Experts of a small language model.
Size: 11 layers, width 256.
Experts: 24 experts in each of 11 layers, 2 picks a token, a softmax router.
Below are experts of layer 5 (counted from 0) of a mixture-of-experts language model. Rows are named gate (a neuron's input weights, with its number), up (a neuron's input weights, with its number), down (a neuron's output weights, with its number) and show model dimensions 0-255. Each number is 128 + 32 x the weight over its row's rms, rounded and kept within 0 to 255. Numbers have three digits each.
Before each expert's rows: "mostly gets" lists some tokens that are sent to it at least half of the time. This comes from a sample of Wikipedia text that the model never trained on.

# expert 12
mostly gets: " album", " song", " Music", " music", ")\"", " guitar"
gate1:122101129096148105126143146115177117131075120113157125089117130164141160177162115118131129130116211146171137156096128163118169138078144125209138123147147155124078140127152140127178101108178147147103132091153130124072097092135111153139102180105101126127125113039168116107199157087135132115133083126099098124108130162134162142063104138163140113148140122176146102077142122168146084099141103123061156172138194164175196167196138096132134097101090163118077127151157199141114110100133147112136182120157073151138091129121103098150150116180109131199079174129117141168148068205099117097189147056151139110150119099104130146138111102094085115163130172167103174138119158062152170212163116140139096105126132112153126154153147119190118084145158100063156115122144100102166194136082074
up1:093124180161185150103118084130094131138088145123142044174062104118130135114085154139101093105077082165141185090166087149128083146122125109095180092122112051134173152178118135096116136122084109140103114146154097187128125116135180189134137143159161085144124096147110093157056090154142142107136178130119165108151116103209102124138110124063106173081071100113124149155076088086168195097123117124149138136091127108097043096131140129086153109158126141157124119124108096162126108137173077145118133173163103170136130126111130115111073135130175143109122108099097065125112147106084131106153180176105112116127074107118097121088229077051096098129068091124141144119113161113113079072137127116153102186097138091143163144081101132160148156181125167131112082093088171110130110124157140
down1:226188114154145219123090133139118136123152136139203138153101103108181092075114093120132081085112099116135186065154145178117126171078079080087132123107155089150129075154099119141074186101125138129114116134132097133148127104135154095148060107125151111122121158102105119114022121145106118076133153083113114144133134090167152172151110109092100169139098181133104130059123095169190145122111126152109098134112109143157125191101155187085126142136145176137132148139120101094150126111125109141115154138107142113068153103127088116118134136171130175081174144153106083131084137136137141121150080154076097100119161153134151086099151123165149157083141098131115063043131106140101079121168100116117138116110161130184114119090115061139039136101097125140137174091060159153141153097208133

# expert 9
mostly gets: " Army", " military", " aircraft", " Air", " Railway", " railway"
gate1:154129085140140072117133072098101138167176150090118087175102130157119131143110173182162132097154176079116150118167114147146099141116113114178116117127141182188155142138140123128102123069144072124171149140111110151088083152154127142143082088116103146129093154127156113087135149169117126133129165165225200160091100053130149091177207124137153112142110117126100098125149193149114084105112161148191158096088129201098127128178123114157181180109171171186098113055069122066108134102171163178106112107175132156095106067160177139116108113144167125118165090130104123125131037086110136157171105146097108175085114176156138111120125129128096184125122151175088136121137165039122155114118153124127138147162151138126137142067084138137125126113099133145119105143168118058156115173104127
up1:153143211071143149092119096138134112137122107166128072104115151123088143123095105109103133161176129122063117101110085118136133100174178132123154136081059087094097133150176153068069122100166083125135135154060126098170177130106175118101128145158159093132073119165129139189130065097146164131137166107100143143102153165118135146081170128139168131153140114156119150180087090128090120129157138126043122157143141137194084094144166152135152162181051093128140112183146122096100129114091116057152145123200106127117159132145115107120120090102096161187095159125032120085131211148100133114157133111193144141096102095057170165074151112137135099108111174083111132173134160121131109119110151107128163165148159156148141133188105165113174162096135153086136106155156201164145149117122144
down1:136151096124105129151099143123133137168054115127169117127127136071180150082100111151137086165167081121122133142156072141126099116146081171148116183110186185130119097078142119158108124107059056126108078153164073104134150122093102176130145080156120092119118106100127138106127035177184151122139176151154145146117172115099091180165106124077187156142245111109133150114130128077137115177123122132131127197149131118119106158103135186144090073130106132138152149117156153116184127114068117138080160132098138154085127107180123134118150200119090152150126162148091091136136149137196117160182122156152091116089117148159145167136079099108159146125073053145094120122107149167123136126111125042127108162122126092188163200107090095168150127113152121135176143134151116089136189148094146

# expert 10
mostly gets: "°", " very", " real", "°W", " km", " north"
gate1:129094127106143102120060141159129089151115140168136138154126162126091112096142112126146145125070138180086143113152158155156128179084145164178136113120121142138175119131126117120149173128154126137183109146099146053158133053128091191100076187093109151162132108150065109123085078108135120047135113178146096109084165144128121161163096172113173147112162150058144146193155182126130144073139154154176098193158135143148138132138173109115127150117134108105173157159140138063119094072102114096147084174101082158132069170143147147124080146184128144118115128141093085122123151137130097122152146121127135184170090097101144141105144105113139170172190145169135182092079170144112117115105075135128140157082049182178066112086076084090063109121126125145125126215147133173109095135100169
up1:147154162119121147101133146132094173125207127099107083127090039131094129135074106141155076123132174160130091101194161083133158112149104104247115126153175118117124106074141117149088086047122159151123148096107128048112097169065094138153109110086085144157130149102154112126144170120126062152152120116188142112177081124119090107139136089165112057107108096140126128129090098141121133194150152128132130089132134098179094092140148149095133157178168137181125120098112171170145097083167141144148144137143119122082043140195167088167161177113100117138117134126142126100074079150161181133102133115123132139078165161092160110204149108099132124110108121085149110145157162091170110106106142142097084115130206110132118134085117129148104126144084074084133113161109143153172128121138194
down1:063107102162107132173103157160146154210188143084095083120142082143123115132097080132105142121129165111125120127150138129125104131142149164190066108061137104153110167142070144102112114142156111078103212135145139185060133146148102121074136069147159113110148119156122135081155093114112101100128106175141109150165143118116101101150116062212050140137110122184096148146136097153109153086115111105160167140151136120205151078202112131139126153157112125184138110080159170080129105139153140138131074123097152154140123122136098142164160141056166104189094166093172098108135116144117149132145085118103144113087127067126106138114167107079145090110127126106116209139126179160131122141113178130162155114187082074146139179152163119134108110119125182137168132222114110158096161072164154

# expert 19
mostly gets: " Sy", " Str", " Om", " Ad", " Mer", " C"
gate0:148078073173088164126136146100151126140178140142122163212189167119118174080137120114157095110071104108175158109154088124111085109108117104106121128101159153070142123178159145131129129147124157112149109170149134183093124143133115157068129089178166151156128160183079054135168164095093135146145148178159153135149158050148096107168127159061147155105093161112135128121092107058118184098114144102112106114182138157075132145126133145130127147132075137166144113139089107131105093117133135189149147143138104126115118103135118128112113094157175075079123139190137161107122091178153067144100126106078189103161074194147127110084152132137071144079115125091146172059089136128110063129096095114201115165107180135181123084147136167082099078119124169177125055120125099086117145129098108
up0:081146109154142152140107152129160115131108145118133124116141125130101138173107154172158163127162155106143141144131101104084125102174083123065109108078118192165172122077133088133148152106197093129097110094138177171105184151182146157141121095131148164091161138150122088161153168092100127151077114125141205157129072102120104122064132086139097094091142142088054155142147134148126125097168121086116097117137098114114087087110125100119146122107128103090131083086124154130103149112170141169137160095110088143193083172081123146136127164068150077127088202133162183086090144133155048130129054130114108087122090108125109175131203091146099078093101151113145122143073095120159090180127181146178125144166172108210074129110127074218112131084133151130126092167128146089089100133116081
down0:117153188118102121098147096119191164073123075145110124113146134124140127108106136096099096169104089119100128097135127128141129129105150081129127100145160136103146155123164158158115121130020199178110138113095188203151109163111144176104129155085061124099147140126103104146121094127079121083093113116140156129142132082183132200159087111044084099104166139091116162165101135056134177161134131153156135103144078146107153133145081089068194119060083072146154091086043148092152124163105077131095105090117176107167097133124163116104130136103158135130148090104139127164221175144112120104156112138101160093124145159135143106112117147114143121114102140159080096083079104089092085155099094107169171165111116199112135095140082116138165121143130158119104122165124176072088112129184109

# expert 4
mostly gets: "á", "ó", "ä", "ă", "ö", "ić"
gate1:190104140037123144111138126133082141172172139131170113083103138129091139119157106130161157105126138178104082156128160102162105192144133201135159132094160113156162222139092106066094137083085127183132108156101078077136176133078115140106111108131065132149165124184148095084149092108112119114143116131152182126118112128128197106149182136101109150070147152146148145127120136165154128148130119105108122099165169169137154104135110162109073125086193080125152119173095112111137143193068109146149114174118134109170132096171124102126116124169130155107102173100127138173108108111126191164136137065114154123100123103097096175109095113163192101090122119078074134136078151107126185123145151119178165050161099172167103098145128068046178095130153128162139107173082113129162172114154093
up1:177120144123142082189063139067137119178110187124149110088098155117078145126128116064098142086129143202127132154147157119066172165065108153121120107125127128137150213110199144120151153161074111117187115120134124069156130103120128153137121122195101085137132094106141089143081082098119109160175094186146151125212137151123135150109160190079144120156140133090136107131108162125130088102177138180120193122191122173127147148103104143106100123133161083165146158119103086118121149168105154136136121127160150115133099118092100183098069183143117138135141099124142081160108100116123172106183097069103101140115139154079159105198106062098123108117175128143089104120142194082147171127134136108193195136129147143151109138157070109112152093049140147144117122121158175105149147139111055
down1:098137128127152165103159130145143163090095124177049185130180116167124167122144129103115086126094111107162195102132103142164114091167139138156101161091114185137086068127199136145136035154105101119111123146101179179109121151164121169145145077158164109162089158078104133161157097154134098131129135106162109174066129110142077127125130124151172116135100126163111146165153115137135086135117125093146127187078098078094143160121141118219180145157055170144084121177178175153106106097156106115113145124093126139161137141109125100131135126106136083109114124153161107057153143157128082129078107183183107104160135118196146100127072155061104213135088158120146089163111118181151080090085122161126114157111140129141118142119083106177122125128152123108132145142142017124073082160147150

# expert 11
mostly gets: " ===", ".\"", " (18", "”", " “", " =="
gate2:114104134139149089181177148202125113117119186156150140056141132106120116109129178134128118090109162086137083180147137166127143132104164103111092161102110164113185107104103130121160113152126138126146128135128125120151100125125114148117096120079157090125147146161118111106112107110058150145159125078202114200165193107139085094185126159103136130092125154134172120129135111102118136156167156117170154118112095187174129146136114139123140108129167073192090145138145150123104135184097178152175111162162176131088081132124004095117097129054131171140196154119123096145155139113104099131066139108118130141145059158107139079161127082105094145076109099156127114113168155069109157095089126145036096202168080171192073163094150125170132117143092119097102111095074133121145098117183135
up2:144127129084163144136114126137139142114133109107142141116124125110182126107113157153086140075100153114097116049105151125144094121114161178141135163104115037116126131077084116116055164156123096128138206183114153184115145111194108114166130147152070174126110132112110114103092102138158101146075139123119088065194104151162109145096149102177178141177115132190135112129140106132149164175072158066140051115157098092119182146141094133130156172091103119045176067152154116118149129157121064146137101145132086094123129117107143093118197125160112139123115103094145120097083151129081152108131111149152151185160165155173117207082145154177099101094138163111110152096133179092080069114087108158133142169164144105104204133130123147087122140157069127070120120153156103202131173130129095
down2:187083101145168178185122131140131119093076163112138171117166145176167129154107118103104138094131118101127131126150080121133123118108167173106163192156081112096084149115115153048131056153101123150131146186117113128085090142096126134195154115110164097090137162125111118167106154142166150123142106150174117127212117044117142131127135178173127153087135101107171173085158094127093095103114083106087086123134183166130113126103098070126122080103115149149126192153140142146081136128146108130163140121106113139123133130141134120117213125173089101165151039112115130182128136153142079089119098145095087085157098087123132124095133134184122134070110084103135148058123180130118032148089123100166140169118118139143166138130076088118133060121172077113153034141084105130086127140166137

# expert 13
mostly gets: "-S", "-C", "-M", "G", "-h", "-B"
gate1:117163145164096145138131067153181137206182166184119116070122118171120073160147143159129130107089134172153209116116046172141129154093166135095163112112182113129125088029131082131083140144142144173130105144151120102105080188176130144120108165149107133132153171167143159076114089164100097157158108124207133161121111113159154168095146149146087098102187167115159135158053187148157072088095116153142115166119090080161117145151118123088133112152206134157096129112087093124109111131135099119125164155151099138136122132067093158130129148062174160155092164171160105154090126079134146068048152185136103119091118139129121120146161112142139125118150109116161132144140101113056107132104133128109172187101118116169127116112142138109113080128147088170133085134171122104166103129129050
up1:084154132152084121137133140121159103151150143127116145146094063102150079161114167185110189116150137156118129147155086147128112163133167145152160170158204138133136105120179123174057166159111123157093090124137167119136122080162112132111094163092119085143122121095123129082199119182172078075133099188082098134080114175123128140126179116090127123112072111082184111204143202138195071075132016153147050178144127136065132087083179135120194064099214132128118132139100161161130098168112121132111155095140132147167133111146149140136114141136144093145115093166084108115091099159094121087139136129129076150056142144138119112156182124131146169144132217123092127123142107149107160134132119125110113076122125129136135133162106153154114076157108079129118112102124115129149097100171107
down1:084097179103155074180172093144107096136135126164116148140194170134104137146123132126125185154155118123098179106096162143161125137110203108096160111128091127169109106146128118185137140094136138067101086114105106092116101154124132126144155041141158124072084158083129127154087153101159120093091170121124153190186124126104126139124149078139100063085127182223174164151104123189162132098135107092165170168163153107165095058137117112094101097120130098108127117108173109079123106093075151081084160195105129109074127102125120141099162170090132149138103184109111115099103136121172167176153127154109129170156144205065127177096129161196136115094126199138096170106154130097138163102119140088076109161191142122164128112105131123181106107155138161126148149118115144163104067133110083

# expert 14
mostly gets: " Love", " Episode:", " You", " Your", " Bro", " Won"
gate1:143082150105128117122110119147086063123125138233123177184132126171135086158122119103113056106098159182067148107117194133126064138145117142064095055137193168105131110137135150129168140094133092163131136140084136137138045161186111142113123128112059187169112155173100174166131137094122147113148199122121108176178110105141120093145149147128115111090178115091033100163116139054085104141124163130101151102118174120127160120148145135088069178118112153131096134089127139129089129130104134131112114120108091115148092129139070102144094103071161126144166058105100109085153068132144110168109077142107075129143145133159131107125174121119128125091107118126180137101151126150159079121099087156086104167095096109149135151124115093198085118091172095164180139138143132057103105109166129
up1:146111159185111094100146099100143131151182127099192163097170096109152165194149131119098076091127150157081154093126105103127114145168102134125113104133161183153112093103118181176100145106089120089157194139161152167117120163168097079123162123113123098146117098135126146121125107119109077117106112094136127133197138094083164100099130128171123142163154135119115008123142114122095139147113204153105109105123134122109155136184126198182091078102168154132133108123164162072109145148156090193085146092130171121157123129200162085171112091157133151150145102170160137133142106130099148150056138160141136122149095078180134154124104113176092106129144131142113099132170152101129124113139140125155130131242104090067120204112090155134168168109195143117091109138163113118168201208104117
down1:138156114178092173131100057128044110152169136077108113135156147106127148165160079152186080145114144092069098098105181102108113121112086106086131093118137150191120075123131113145109127131179091105073175103160140103097166083144119090166072170162165195169113148081107106143133103095138090109155181105130085099136116157141187139102163139190143132107129184090075106142183042134106099075147139121163113130128093149086174162245134077163111129119085137098131111136086158147138096115144150126137126110126094104113106119095121050130137130133194140127149146109163075138106110119101117123156191090105106150134132091111168084115122102115095091162080106125157150093123081137120144074159126103108138164136118131138176154123211109138095105089118129154153177079170168117132144094082132

# expert 7
mostly gets: "\\", " town", " land", " war", " Act", " work"
gate2:116132113142155147171135100109062143194130149121080137143075165155104094130130205048096097178121090126057129108162126169187119122145148101117137085144123150152112113120153135151168121156163135120166117182129134146093128090149129078135164186142125167194171137132107105136147157133092164144071163114163129136120194048152102098134134150145115116091163198077115176158134153115155105093154154088142183113134146124135119150139123054157132158107152136149110176137149139079141131124148136086125139154083170104109108112151181107183141041129132154214173140172132128113175069155131179087125125129211079141124084104093129120136071157125136115142090153173101111075180141131057120102113107134128228143107136092096100132127083106182174152142094158116117140136160121077146128122127098
up2:168176085099099133126166129086146123118153181187145110121155079122082169085160169103084106101111133140132090174153141099108190127143136123160136145152117139105126115159156143135096133117097130136151124078119107107141171177059154160100107128113101099114100148186163159100167129114111170103121173138146121161136129147162120098149132127136149105129125155146110113158114184141116108162160144066096120195185117182139170131158088121084187098201073125130165051172137174111141111093148156095079077115145104114159142117119108133120138152118087112052190088135063114138124202155124124132159102172135207188110158130144113104123135190183165165154166077110132091122092151082161116039115087151118123128181069147174105064122175114087101119101095094106113110108121118189116144141151202
down2:124190077075112122172121077109124115113083142150154108136203116106138174187130093109182133120128137102183144184099071093120159138148106148109126152164169158101106170140172117125186154142153086169080122075154116120121188137137093123089152106145136092086125138131150130124155097183128105096206134091149086118086124167105094139149127089142136131118139090160147077093211097158133073135099040143101094119150132125091132136112122182112091168152105089163092128127164118121175155137140113169155155140148071114136176110096129124099120184144087100117151115129198112191125205125117103124129099151086087121116102144223155077099103103085132120107138141147141134168113117106081095104084134169134078177138101122172130077163108059077174117127113075145181083170147159115121186131125139

# expert 8
mostly gets: "berg", "ić", "son", "ville", "ford", "eth"
gate0:076084074115118094120120102128176109114149130116107139110098095131168138114180201127071148102130134086037173158131184116090096093104103094144128081142123139131136141106060107146156166069099115114145123098151099096131120140115157121090132153150097122225169135140130076175163120120132102102117151138145111136152113105123088120127143127156131097146113124123155098124150129143137058150154137080140098125146094184065184099140129143198134107108099168143133075127074106154116121165170140174121110175171135107114109058093098164172117166140134129179119113144081074156161157162131133114183182116109172121113140082136171146114154051109102154139143119159178089186181143101135122130159117179173100076137140130115047098079162161158122110093133119205182047132179136091086122100187131
up0:131153174151166176141155084135082172156159097150100110139113153176133137164167082108162138130123105127183124204143081130177152074074130123133123148131020119082172040053125102142123132127113151066123118108154128106138069128121120097080114193204085148068093108159112175090085167167095138079174145108121140115139151141143151076146084077110126154081129139142116209171110155148114180127128120144140150115110147166187113134090088108117088129132123099106110145141145147138119221151093086115131149148160122128186105147116088153130117105041094138144133107104147141162122108119180111085140108144093145157130143183141141200141102140094177124176103079120098151092085115075104080144085137083126127147137158128132151157155147081053119157150108135154099094145118155142098130134151152
down0:174149139156142075121157127134130190102117108122106087112143160211146070055168096128154110145175137169154104061154137147164192096089152144146059141116146139143059085119129112171160119121184138122093098142146109134088098125109138203141049086116093098056043138181125075160151091101142085101081162124106122118093117118142120114155154107093127087135160159168111128083143129153141146084131114154108188100196143169098110136146132159108174105143134098133100125113099149061104159162135180114209140155116140116147071074121153168121127104151155155186138072159089119099133126062112093146104158112104149216154139144172129165147123116128103133149167118129190098162138115089110097128070147111135143133174120077094161123131150106096091119193162107104128143122127137120102140079087110

# expert 15
mostly gets: " Reg", " mod", "Scientific", " Pet", "Personal", " Family:"
gate1:122160094102106094116136109123072133078135163138226086172120103196130104130155134115178131125100173139121087135139169116165128179061164096124162112093122118031071162113131178129106101182096124132155130143111095109113072080131116103137153142164153141082100198103085100139123100088162121111100127147135114144117169075166134089150122188173116100134100175135086085162109115161107083131149110097119177155148199101155154067116079182141124180117195112109168122123180105116110120143074113097093086119122129154130203162176079128099108088150109099138106156125126093160084172087127123143187186143137140169148191122105092122130109115102086115138120112131136078042159173145172089156161147128145130137059127132129100129101123130154112133133135159191134136087103153151047132143134104
up1:149144112114096159150097145072151118118136163127169090173160152166084102077185165140105149130174145157086130179132152069119146190144097097177187134146099090147077075116082117174116031206121122098106122112143068043077071093116139088183121153138137093162135082109175110099128129091122162161139144104089119137098163100183123129110146092117194202110145120178131085091185123138093079101173137099160123145119127157167174116103109177140147159154104154143142151112214123098116141125124136094124125079169124136113139143157123128112151145113163099104151085123079136146108134079130094164112152151159190155123148130102155142120144056069140150128106108122176133081175131106152137153119061140167063108133095165073136110083126120116116102108064116164118169125093130143137163102176119
down1:121134124098131113079086136142140150090136157101087080109157115179169116089152101147210126131111114098098107092139153126135055071137114166083062175087156147112162091153058083128177159141058161083138111125139076131139092139123107102158126154102108097126137089136126120093143168164118168119082121156080078179140137052121118066138126152134117156138111104165089139130114178135140085123193131120109109211140132097074110142087123110105182105182174169146107168076159139164124089128130113179159128079127144117073156091137120059087152156178115100152119114135111063188119140169151155126180164151114131127119179131105170124103137134124140090124084049165205164114180161169133139150131137153149109094162119144130164145063108165152180097160130181116129112147086142186106134154135107

# expert 20
mostly gets: " different", " similar", " opened", " established", " these", " available"
gate1:121123193123150127141185155097151110138202112177121128127100120107093129116162148145042159088127098136119153127183145161096122161122114138144097098102081148100114105149148103100185116142101159099109142114089108122098094142114102093096146164134125135112201132141168103103207151127081088171205088156161130103201131134126143099135133200149144106125090166115135101087084217106107124130122103139144065134164143206067118136142092130099187076128191081142143179114166132094108160106118142083126130147175152095151148129110121126099131065090052102129140086143054149103113083145115086117129105114171121143124070142122079149173149139058102085140133096126136136157120128109126086132090146130106136105145081100161089121208157111139189071142117127065082126139122131143123085057160144
up1:131164107098149094093106117127117083105086159122116145111163081140076106132093136149114119145124105202142137159121167156194141105129093097144117139137209067176151134169096134094094171092201126137103127162180095149074143101084167147069198106100084125159117077098116167160127141067098164144118126111146105127080130087202106144129136116147119090150147214150159145136179120159126146131129119098081117125187102094120134081168158111107181142064135128134178125134098177133122132201173135137108112131097107115100153187152093102141139155129096105148130076093132139052178155105147184145088176143058170094118168176118190098110149096121100155134167164131024154120111152119145144077157116113122088161133089092081116128093157106100183145099111126115124129084140151139145135094088132
down1:124118153185134103195149079159101137158162148146079158087130083129181155135118138115115059105134070145120125116183085117130113122138123131188170143129100197191087106198073163114121148087139100090134106189107083162139098123124110146153132136095159213136153080152090166172101165183198096063151119038145151131169112083129121139111069157178144188140150175112100160060133155125142127148116095157134115167123159150134126151155101125194127163080133128128076154108133140076098118136163122151154086126133121086134136107171142108141161117146164118115152094139133086156081110146146162146137141135075069116113165123095085165109108135111166096159126109107174174122131151132174110110187196090135129144074096152156126178098101084198166139110105149152121113146147152197171129151118085

# expert 21
mostly gets: " con", " pl", " them", " process", " success", " pro"
gate0:143161161117120114136173087137108124122127085104124113128144159142127132142099156149109081100153114150081143149116127185083116119095132167171145129145096113109113169105180119119122154090119122114115115161175149087048146133087173132157112189150109111092153080106150146111125096113075143063139144118212119164149068170131105116067171063114187137117057073165108132101134121140104140117141111127161068154158114132147155158114103161137096093127124051100137180155129113165098151076114155116120089131099121111121104132074145117133132143102178132111091180156059119151072124095127106112128117087159004129136160147170122134144140160124144090155152127175146099147110194117096160059123083194106068179126142175181092050114103169051118135147141109146143159117090136060124138160082154
up0:188103073124103149114111093160163157125089121111063128140137102072135087143120097110095165161117120075162153121148149168114088156158117113115126108107101081100126093072131141061127090176146129127144125127119126125147059129158147111194123110111177150091153136125118103131146062177109118196124133078124148076138127113156179161127101104068114138124107124122157135129047123187185134100171131136158124119090094152128146153099118114153126156095144042133176114122044140128090095128089108180160103115105125160175146114061102128147065140098103149133168109095117121120131118069103107112138154066117119102130100163113134112083177054096144207060111158106101130112163086072155133181149115124099119100090151126156110111080149103125174053147114076082059192129170170124160164110105157
down0:099139068092120114093110117129106110115133122065137093177162022125131117136078084136186104127148119169136122066147068150101124119122150142178161136120155200112145127135149095128121121157161126106065153120078156110100156092107140142066137145129185089141084110092112076123159118132138119112193195167169200060143154121159090122105181109121099138163142156094130134108089103078085076149108129127120105073178138059167106139124111107113134120115079079092107131194154103110121180147097115099112146094110061145119144095180118157153082133177205108115112148139091123108148062109099105104128135120161151146135067125167113134163130130085144201086080124156148135143118145125121121080105125169095161138141178116189117076140143102185117150149097110161110110166071158084154116197110128